config.toml
n_layer = 8
d_model = 192
n_experts = 160
experts_per_token = 8
d_expert = 32
d_shared_expert = 0
activation = "clamped_swiglu"
moe_layers = [2, 3, 4, 5, 6, 7]
router_score = "softmax"
normalize_top_k = true
routed_scale = 1.0
balance_loss = 0.000128
balance_bias = true
init_std_router = 0.0334
lr_router = 0.00123
n_head = 2
n_kv_head = 1
head_dim = 96
vocab_size = 16405
norm = "rmsnorm"
norm_place = "pre"
norm_eps = 1e-06
positions = "rope"
rope_base = 10000.0
rope_fraction = 1.0
qk_norm = false
attn_scale = 0.102
tie_embeddings = false
parallel_block = false
extras = ["capped logits"]
init = "uniform"
init_std_qkv = 0.0463
init_std_o = 0.0
init_std_up = 0.0463
init_std_down = 0.0
optimizer = "muon_variant"
lr = 0.00151
lr_mult_o = 1.16
beta1 = 0.95
lr_head = 0.0155
grad_clip = 2.0
warmup_steps = 200
schedule = "wsd"
decay_fraction = 0.538
decay_shape = "linear"
final_lr_fraction = 0.05
batch_tokens = [65536, 131072, 196608]
seq_len = 1024
doc_mask = true
train_tokens = 581100000
steps = 4867
dataset = "wikipedia_en"
Below are experts of layer 2 (counted from 0) of a mixture-of-experts language model. Rows are named gate (a neuron's input weights, with its number), up (a neuron's input weights, with its number) and show model dimensions 0-191. Each number is 500 + 40 x the weight over its row's rms, rounded and kept within 0 to 999. Numbers have three digits each.
Before each expert's rows: "gets" lists some tokens that make up at least twice as much of what it gets as of all text. This comes from a sample of Wikipedia text that the model never trained on. Tokens count by the router's weight.

# expert 86
gets: " —", " +", " −", "%", ",", " %"
gate0:494527481497484538471569395515531481518489537406494509513539527499549489557550453512539462456491573563537550535465549550583535513438502541472493473525487600516528518496487462440567508504475518475532451555627476564501571508566532495591493523539530469471498514533488494544541484498497528529542526512475511497584498539474486509505474472478503474514570466492475541561476471463460517508516461498518517523485476492510483522449531491507606492516494394532461486502509523543498509479562486453529547453433544500534477483571502413434462519574581554533479559455486465514486420485458496511
up0:478501462519501541498473467506526540502476501507484507489548520528487509481555508514588474480474524454482455496423534506535492516453488535473494468599406511569540534527445512515550474479529493460501434516485563515481547498507562462524494490455528404428508454549502528530463467482475550463506544486499535563581442514465491538469517491475522482464566491514443557546492497457572508483498480488478484531469465509472481470471541497531531422566451397520553596495446539557526555467581541530550565407518558528453539544550462521518427478578555467540433538560516518506526452495502486552

# expert 21
gets: " first", "%", " second", "th", " more", " third"
gate2:403435529479426476534527529496449517586508514489524478477510560514467539507516547548555555524501480429534476478434557511361422489553489508409515481530484548504586508482509485421544487455518548529523524459450563449504509505533500501521497546545549482466514489515530470482339555455513547504489480497499468530516470480421448522497504461463510520477449513462500513478423467533525505513491477523485533464471495479488521507509504497489522495480514507557513478606489541565474406483478547499518480446567434487568501498592455472518510457486509553467518474475526530462460527551493515528
up2:441516490484457582554493456510455533535517542479420515534548488475432483566529514465565537483494538552482500439540495518522467527446477498472472482556476524507413605469453497484510488505566462492582472497525463521465534507402486542474501526525492483457521498481456530454476471478527515476475448485483545457483525532460571477518534506577547499482482440512465491527473534418519506452463473437499534491561446539497498392408481569446488438525508490497482460500409487504537475446503510491540485517456527501515542479534485481508538473565438540489488530465556431489427475516419591580

# expert 34
gets: " and", " as", " or", ",", " &", " but"
gate3:520473427495491550474470435499487528536448484447532506420541522465478454459427510516471533489486460565506550464501506515492518468513514490541556468455531405486473478549521470547454548520475548486504506515445483528523616492585470522514437453528406484479473544580506568526502571453456512496517436574480520504403543525496404455436475497518429511503439570588471517504495490542448493472475444536418491519515497504495453510557534488475484546454549521437434413489568500516543528495490477440483457520486491492472485534505501548443523495469502565547501457519455471479494501462473514479
up3:595541497523488470509596512484563540605562456502472548538564425483541548517484425485465481526538523540497480501407424539587461514501498475500512460448520489528448447501471443494466481499488567524530497484537492502592554445489501487581489424525432526509569484474494521488510580501510494544460458435503463459487524516527566464516501461528489510423489531478480523493551502438487510580469565510554457485532488496499442508492494499491558490570535502525406538524462511456456528500580520511436498486549560533443450534519534510431494529555521493467521499524450488522454521555497532517

# expert 73
gets: "\"", "-", " \"", " |", "%", ":"
gate0:533495495433562477463515558507557517530459514479434465495485430512482479405478561581473524455478568499452503407494536484446467495556518524513540430520451483513544490536452514498567527472524452503467497468577469473565500493509464513535501478460470492473560492556597446518430488566511484524473530475474490556510507467538570472492482501547548490571488560433497487493466465514506497472508496520388482496465515552472502555473500492515481454388459408493502547596527477500491453489457514520544484507458490499513508541412518484539499488482542370496587499497509520489476506454448500511
up0:471426458454622496433515552509537508512486510489456489562515435472543449412457526537519494432457482511491525401485575477469433483532541551498522489510443528544532499514469504488535539452547503501552514494540429477526540506503461490520492525502472474478518537553508408488454514508538495545520573530506482537524493470481550477518517510525509443568538537417516517499503509570514481469481520483362516446456508524439529578471466553485498480413497407437465529544512487517507459492469535620545486515467415457516512525490519485501498462536524450514505433538517501475524485451462497542

# expert 131
gets: "1", "2", "3", "4", "5", "7"
gate2:512512506528575511529487500505510518615493530511460463527513541476476498499504503492483438538462466553460503507469491555537458517510506517538563506652475486458464532534498528557476477563524490534408538515609463516496509496600484442474486480562536518493528476533491477540540471514463494553510471468454483573534535520493452515505478434489519474489459526476478523534644489505485550444433493465513485566529561497489535435532467399457526539451555454458503491558460508490456534454565526495439511564452479564510488533486493442506504502539437526458493504551486492470459517549556553491
up2:497463558529556578458453458459512532532481523478519474488453453486450507482560491534457460518491471506403526520486519472490509474534445523524528497611458486471453480546454574523435495656430503481497537520521513553488523435560533450509477544532508486457436496518499486535473503471517518531539512555456465558517555539544446507564505512511535513506523489563520505543462443567424521379429484491460532502474561487513500493487510518505531570549548461544473541543513530517479503421514541505450502522476483504463493503483500424553524513482376516510511503524499505481504462599487461499

# expert 76
gets: " he", " He", "ic", "ian", "ist", "ia"
gate0:504563521491554530490448429454526511455497513496492529491484498524496490466489474437506467579514492542516532491459498510476545500562536451528546485539456431553458516490454538550455473498447493442522477481540468493476601519504515493520471492484442491488512502514468461505564533458622487547515440447554447586492455509503475401508497481524538514498520522509530486538461449502440523486465461513448444517483537528476513502499512489442583451571480511519462503453459517465496508529499578529495512441506496542369495529528469442478587460473419491485407413529476523513499590443421469460
up0:539499432489488547500487519540501548533524516521505560542479443439511539523570449513507459491505541523511518509502454470554445482506455538489532527493506540561485539458528463562505452475536429563458497400577551442527468508425470455556496457515489471456560451496505507471538471473474481500484505428472560470531505469488474484586448486515535436489537515468452569498542491415496560460546472476468490486536545530518513494481506504410378445545520489460548467555454477433513447512489547499551478482443498573539478489477460499509388513503571548524485488566498493534458579526511437516

# expert 77
gets: "al", "ic", "ical", "ial", "ive", "ative"
gate0:467501441476519509431497428505524417504515503474495491479575489445485485494472465422533488496490467521506526534457526479425505511504554529525495495471497527485477507494534478495450480557467532563530488498467444541556550467552460474450486427520454511514423515471522436442494466527452586489540368526512455443506545535475499482426507489514429476564572482516401495518516507455464494547533483547531508505537466529496464512430429498465468520444524533510514478576457407519552502537472536408520520493525473546493515575479529447452409544470444537525434516542589494488508487488503528528
up0:552470451460533474476480555503490471524514519560497522543468427502579520472495488556560499511529464526506560399428572552466500532507504452472450508437489567490493481505518508515506483552511528556531574548466538547548445522572480482485473513467545510451540529467527404442540503450486621503509451516468447404580461546498432463468474462584438523550538529489521452497529505515460556488525488520581499475522476526488467470491500510520535473506523501489545413519527504533507431531525491477600495456552529506483540567384482483525456501523472524518494496528516479476476517456460512543

# expert 63
gets: "-", " -", " –", ":", " —", "),"
gate2:604487472527438479498616450535576518479474574533550469451506500517578540527480483552451498407595491512476507540463483513474533508514487504503511546440525426429544489497460435531473506502508532525437478489468489540446517528498571504496454529475465439472498474496503518498544471526471490487506512502459509460488562519582534536416536477492474444467551503458470507505388479434493455514482484524500452461482432459490440535512471505450499457553462470431489471607545542569507565494471519512478506517586479509520487534531441536484449462508482495445466471523514535518561517571523496442
up2:510466499542476471498525455509515465478529526609509430436470492476479455528501489487452520476540506489550530494458435548508541516568517593517495516462548548510534514548469409408484490550483518479432476520458465525444499487537503514513485465551471524548499471523542457555461502430461530495515492516471469484443509486569509496473476527547516525465522534443481415539421486503453487522415473525442518455512458408512478588514486513423461489505473574433578507523565553597485555497469507528435486510590522487529471508547486497457506485563427452433478442514467450488484502526530529483

# expert 158
gets: "0", " km", " /", "8", "4", "9"
gate0:524570517537539529532486547489519482481507510515462495522520540527507465521463504526501508497462578515533463404474501565448507565505561526489535515451505450468543454562568466487442505454482439531506412547560509511494497423469606493538463485485425549509535556457477479545492443605536500545541476489481449461561494473516485465522524500442533507484510508534556542481473467415539502518536463509537474562464487483457467495568480462529472500445492505475537549517441483446496520493473482416606506475541572508548540539506606511507501457504468552507566478517456553536470427504495423474
up0:502526480500535485507437534502503516460503493461444526531510501513540500545462514521537619450463532518541462508507446543446528515451571546482507517446492500432503484523579494447440520441547511554515443580586544561471483493467575527496474491483400599493502536460452493570467422567513499510493526490457445488519482504498457498516502510497512521403459500496549513483462468516547493508537525525500452459469506520455537495522485481516426414414526517517516467544534462442496545559434533450599481546586516466532491492470546535506547489509516525498581477526501544534474436459485445460

# expert 103
gets: " (", "–", ":", "/", "+", "("
gate0:579475511486550481452563477503548479512515499475489494526512476490447511524545531415478479482560455498505491510444512453485560522599479488520537468432550521504527474622472476462539523527487434538543492577492563558526480482503474518474519519488445553541477488493473450477492514507527495457606498476462421490493530518512471490485612485520488481490585517521541450455375453474523520476519497461440416567561416506478513495534496500557580473480463567488531533474510415553493568500513461535513505473463529436474456482481440479555457457487500486506484494436500497489448446538485534508
up0:586519531517522450494603492521512451527519474464484521496488560496474522523538568388503464490583468481526481495478521483480509480517501462512535502496534509516536460572462525435545485510516458521524489529471510495523514507471460490428461496500413503505509495478462438531483496581566506473513509477476492475509554528472515493528636529515474501426607545507571437480417446452538537476545514455487469525517426494516566485499477483554543462523473553439552519475471441517557531462512465524503523441484478475501533537487460465583444462471526388476434502494462511484473468529529592441

# expert 99
gets: " (", " \"", "-", "/", "–", " '"
gate0:437512523460527557448523556455445488528490466489475568554538454469492564468475524510573515586469515505493472496513464527481504503511539548497488482386526497425549512502471553522492500468575536451496503493475511457490544459546493549452445442526469525509511523488499562537468540574522506511419543489472440488529475493558561562462486516507482444501487532523583491500510500517590450515568577533514579417458529469480484491479506503452524450473510460493498571604463514539557453481523606522601512510473508501548532538495426502518540509460518522512611526523481496486516450522487483507
up0:457526546483474522483522442497502478532519506489487528431589568501490542518542532543505494485518537486514515537510638498443450518558510547485456534449511525483523476532512469470521498498551510511533488459510578480537492462531452474449533508520490496548495500473448484511457474590537510454500558524474382467510498545481517444487445485526469448490550477494493428461492490479593530521487615501441532438528462613488540477504545435568506448500587590465443479520472591543528492487511488532441525487469517503493580450526476484551511530539584459489515483459515471505527481481458454521

# expert 75
gets: ",", " and", "),", "\",", ".,", " &"
gate0:528531561482501429440514446501498506421497507540525517560450527462494584584468469546519583507505490540549588491506464517583509474517533486500508522446523380421494438377526490457507504439471514454507533510510522462420514489479486457447506482503511475485482495490454462620522573525489462504489538516513486561475490517524533480458508523470485508498454523444503480541543477458471509531537492455480539449554525500447516494500569545532514481546465553513564493524499508459543537434605518543537488516457541513512512490518496520476472502514448589488566484532527450493432451558508468573
up0:481549544503493532482544519499509536477420528536539531487499502455518586550464460641521494510496506560501474459599461516491488503535552444498540487477460548489413531493581537474558504477554486525451499530554469454541506491509495481516466491452514524552484473557420441462485554540459467500491511485436492498491450514506497464510490444526637489553492478496474511512542514476454517501537499491476524532457501391533434514380475552467527505524455491493526501463474492470522498478560508413522481450453513474527455488502504472598538472471463506539559429481527565490543501508495409512

# expert 108
gets: " the", " The", " a", "The", " an", " this"
gate0:534506434507447517477527452591542479498550481414524469547454576611505543537488515512451476437512507498426554515444559551480540488468507438493467475430459565484490569547511508524492501518484503549500518452513499458537513503476554514571535500446502499462490505434471469483531491482501472477506465488502548493498507453508550483445526478480495528523502472434452490507476595517497465467486522516492585558473523557545487481426469498460502492524337540477526480468524500511493522522499444556497494485472435413503508481537601528467610503490510493453569484522498426484492440468512548478
up0:524435470520495542458541470569531501484528479438527499566546454547481537514551527490523480514487490504422480523441587528459481484469456465520470594449425510509473545530528496489451505516546484525521584462486546479468493506502524551574514464549462560527477433525477505449592490408496489464491459509484514515486532492505550509453515471499465508479508447537441462495502536535586461477509531440488548561433516512530485509491480477450454561545466459551490438435528533534511521492488474581447526454475540445523584475550628503454618492460541508459510484546492500473479464514515482552

# expert 90
gets: " with", " a", " an", " A", " for", " the"
gate0:523472481505522510497453466478490435514582446499486467527514482568448409449470518409545466462503498476462471407464525486515508486459475417489492486457488497511483516511556531559547499470469466439538523428498433452493508471499470530507495545386568525550527608493511514506537514469528468527527501522473534477532489464495576533444486488504386483549471523490479550495513501493530510518509434476463447487483426577547493494454467504562574493497475443471486416509545486502599463529564521470494501523531518411512507525468493548534437496518511551585460509585556529497513496521444475494
up0:462462487492468522470503477493498547472468481513530520505430522602508461377444543458567522522468466516473480448481501489534450490479512440480477509542485511577544531528552488545504482439388418449538519531544476505506456508516452459497490491409535516495481531558600487439458455414444473453523532546492528516534545467436527513447477473447436456498526460489454542488502519502491456465480478514479521491444453624472469507467496479576491486487450447522438475464537448464558480520515478549507445502525493458525537513480516495581437512470523514471484504571561525479562528479442473517

# expert 71
gets: " the", " The", " as", "'s", " a", "The"
gate0:463452550426541476482462441568516502528456465506521472555469540437460492570524461472544520589545546461507466535451433575460475524486551564354426525411488470518503553511539523424549514533474522522489467486492488550485511471487534540491486489495484513470512435515519505493471523483547509437548604513532456512530531558551505474538486452466438479417477513512475484495574509525492494511545469491439487509482474457511481515518450487537514535461436480475503557509460433393528499458510545480463484528499522480512513519543475484532457505529379550510466559512452449508465441544499497501
up0:470536505476592508504492507539460544519517464542528525498444514450497537458480541503495553513502540444452461555490441562533531557473592580429474550460476544500527516477458471452535500550487543562538421519475565457517540446505544502479479411544476568465524425514532484451423486493520495425578591444529489505514502524504505416514499476529479487442481540499496477501553527541464491541535449426464522553453531445473473509569505465485499553494460461470464476470425470432517522491514552546506508578497550520441495503513521507518453537537427530428534502521421475468481482515473487565

# expert 141
gets: " is", " was", " a", " has", " are", " were"
gate0:446492551519531490482516396493489619483577553496483518600504524484557434507521444479456443547576498553537484502471451466534508471493467472530514519474392536449469472532491493464410490505500489453520482478538521496513502457519460530475449422513584539458513448495481489492477489468490533487531522454532448528470441463540528613509567502477450484470485489494504504489587517430485516517517531500467504511540522484498474508480459534528518578444507435523530413506507520502488572490490512542521498435541621530521513483540536523491480486461536548551466463482492468529524449518599435502
up0:513556502498596508457483472500491448502444512516472552516486564498526567489524508443506441510542506513498530550540464528479460479566484430486500545505534491436457519464511430516478506491566483492530479468479579493496471394445527460475446450431510482437422433557456431474499520477484485488563501471589486493507486491425444445495456459484475475500498461478434514506484512485477543506501475424496558463476496511497413547519504533487561466514437489514488404507511505503521481495521506399501478531504564523516472518494526502522590508578535593526533462490472531467559488498631511566

# expert 82
gets: "er", " one", "ers", "ing", "ist", "ed"
gate0:493436491496486533528450428488514555436575455554541532461502476553532499571470567489451443505461513483512490381482475491487576531473493509532519535507479494505558474576473446502517518432484489463462545537511525492530475458564491492467507488536491450510517463495434431577464532507506405525493518459551561455479491486582506511582528509407518506450509487440468451510489548462427506484466518499441480550544519517557483579517504532497482566549527488482492504488478429503492483444458508460476526499416489496491435516559516477562423547580489520498476512555569460492504537412541531497
up0:479537364491549435518532491481518542469528574498468567542485531486477608505492431489598522540509529520475540487553524442518447541574559536522518466536454507487460536459503481481545494509471499514395493426522429441478585504544553474518456495521621422485444470427500549443534520508538474492519493524493500454521504517503509466463524550487453529573484540475452539482467460509438533513516443552512478475549483470545493507472595519546479493472456545484466465454473566463544484526517468523513498452429471406503492482466488501493492546469504466522503482539505552517469504506541486496

# expert 43
gets: "$", " |", " $", " +", " Team", " —;"
gate2:533470543546602455478491438476487482458520458452528587473441569557520522595495547518508476478517502542467496474495491436529561542461451564486497535519494526491441480514504461506479511485477532468568512416502547547507350490481530565530505490482463510491513533495469528541607545527472508448485567600515541515495471527517524470512447561471481471498482592583453471448495507539489510546536533532391487441482502490514494521558510491470538542569501481458453455448468457539502558454530423524487514529480483479442486499508507480509488430528523471484492497467499503549476562558507473494
up2:525502504601602540523498439523421498539474454433550578503513527555502463539492535523534471495509563530443523519436492525484509574464438487430500546485481532518433475545429472468540490483469513440532487465486529534541424463429530521565528427505468524581503478500449503469557530502463492486523583518438537476500479468436534446505561584531524485473490510544558450492502562523482490510533537495366507427569509473551500531531527468498488499540478541460522470449521460503493499474557455515522488559525495465506514492487529508489455486477561453496519524401489472497496472486548530428

# expert 52
gets: "0", "6", "4", "5", "9", "3"
gate2:515524442607620461492487566498553488496472458439518513444550532568479564499555518418567414522543466508466496515469510539489512505504449464512504483507461582534497498480527455525483490473529453459549507482440530535442424481505511516497444484497468496523477476528494551464525504488543504460459402372524544514496505531523422464517543473513519527570574504572540490503456507454504504489444513452515476439505502491493401478381513487535469493518521465565589544471487524505517540519527519478501481528534555504455525491591502546491485483477512537473542537538494530496459503515529495570
up2:516511462560532504481495417493469530505495501467432497475514492529477518497564530464496422467520443502393517529451511504491417496514459520493492452572501503517456528493509542536496492531508477459501488519471507519486497455535542454461477466504576401501510486521548524469516530490461486498423416463570530521550530592607444465512504435539419452524499512596463512539479479521525501517495508461554519519513563469528531478446510494512537508504466509529617492452491588516520439508514515516409444535493517498429533486572493421465432433519402539470491538481539494495458493549522471494

# expert 119
gets: "1", "2", "0", "3"
gate2:464575507492556496510525575502534471541454535540577508499480523499551450513486504513533540515473550514456509450510549492463465538471536509469434503491468525565544481499487473468532482485476430511526410531563473433517553448440481538520471470457476572455489521574443545540450527540498534548562456441502574528483489539583485484588550531482505466526529580577573499534402518515486418488475517535510551473532446496442484481485483528442474491523561526533523542498548473531498525511469520440476488527587492490490458507493584540497543515415480450522482511554458537524497460411451488467
up2:388483526500517503501475594447525477544556507529538477488483504453523491539499606551466580482477509531486481466529587518510493516495496534479422507513489512562536511500494554506529501495457396473540438536505459461528540516506471563482444471457495569423491544561489529548419519467480521477543441502489536488467543533614533534607534511487521436508487528560554477506403499448484420516438524503472488475510445504446490508474524578426438457506534494488514539499510440531517492489556500493495513531546504508512463528567468552480515555444459428488515515541467512494481465493443472506

# expert 146
gets: " (", "\n", " \"", " Gold", " |\n", "==\n"
gate0:569504472603488436454494492514492536523449517464481612475567449515494494562578539504478446491517545536452484526503542471512402505523465522505489498491510497484516454537487509502551459505544564623523476490532432511470501467465528543502492539520440480467475409572509464498535471431504484538522471480514414494530484519517497524479464440499452531495519422482440523507446509546450507508506505580478510495478467459594532504480567433464535469494441522498499473447545521455452433498451477538510541447494522534515486497550472483540464611468512522508499448473526426516537595438502524523
up0:572440488510508495459586520549486489469430497470460554461489475518464522564608532484492460524529480515489448519525533493516480488591474461574499506522467529449524442559497461460569490509561512573465511447544478482483478475460513492472441539478499521477496436571539500538536480483510478466490531461490422542537464533514506523482438411471501550488456461419418531498458468469508506562443472521469570439512529513585476467448579440507535423473544513512542428474526531548471492458491509524544548452563529576506512510490457445506439499456558485573458510489466556522511554500518482487

# expert 132
gets: " the", " a", " an", "'s", " his", " The"
gate0:511493513488481541521452506444474533421527486483550475467509519500453472535524542512440469549541493510525553485476475473482481500501516488444505491504439460517533518579578481672492526439482492523476513456478531448500493477532420547489478396446546555505513411488495494474493484467469530504532532441503475528526458431454441528556491472495523517463456473453479499462440524479441490525496510548499445673537500438473493461507505509536507518528511562532548445482487505440513552436444542464526545511479545508467502527467538515500558507491504510611437490440537468488493471513511450517
up0:492475495484419535564514417435505566447431476471479485475528520522475471521562566551548497484536515471516516494482488505528496488505587539471552520490494444456537529528470474536497529524503539523498514504543507474513562524514562534559435420553498547473507493445448472491502510484492528557447539496507466504519547491496477546530529493509535459515466484420487553480473520503476510546463530587548497543511475440517492506409535492522497373526502570520578555488494523505504558470450561563513586526514553531439464516429499497499602503549568479426553517454543543483586499539490490571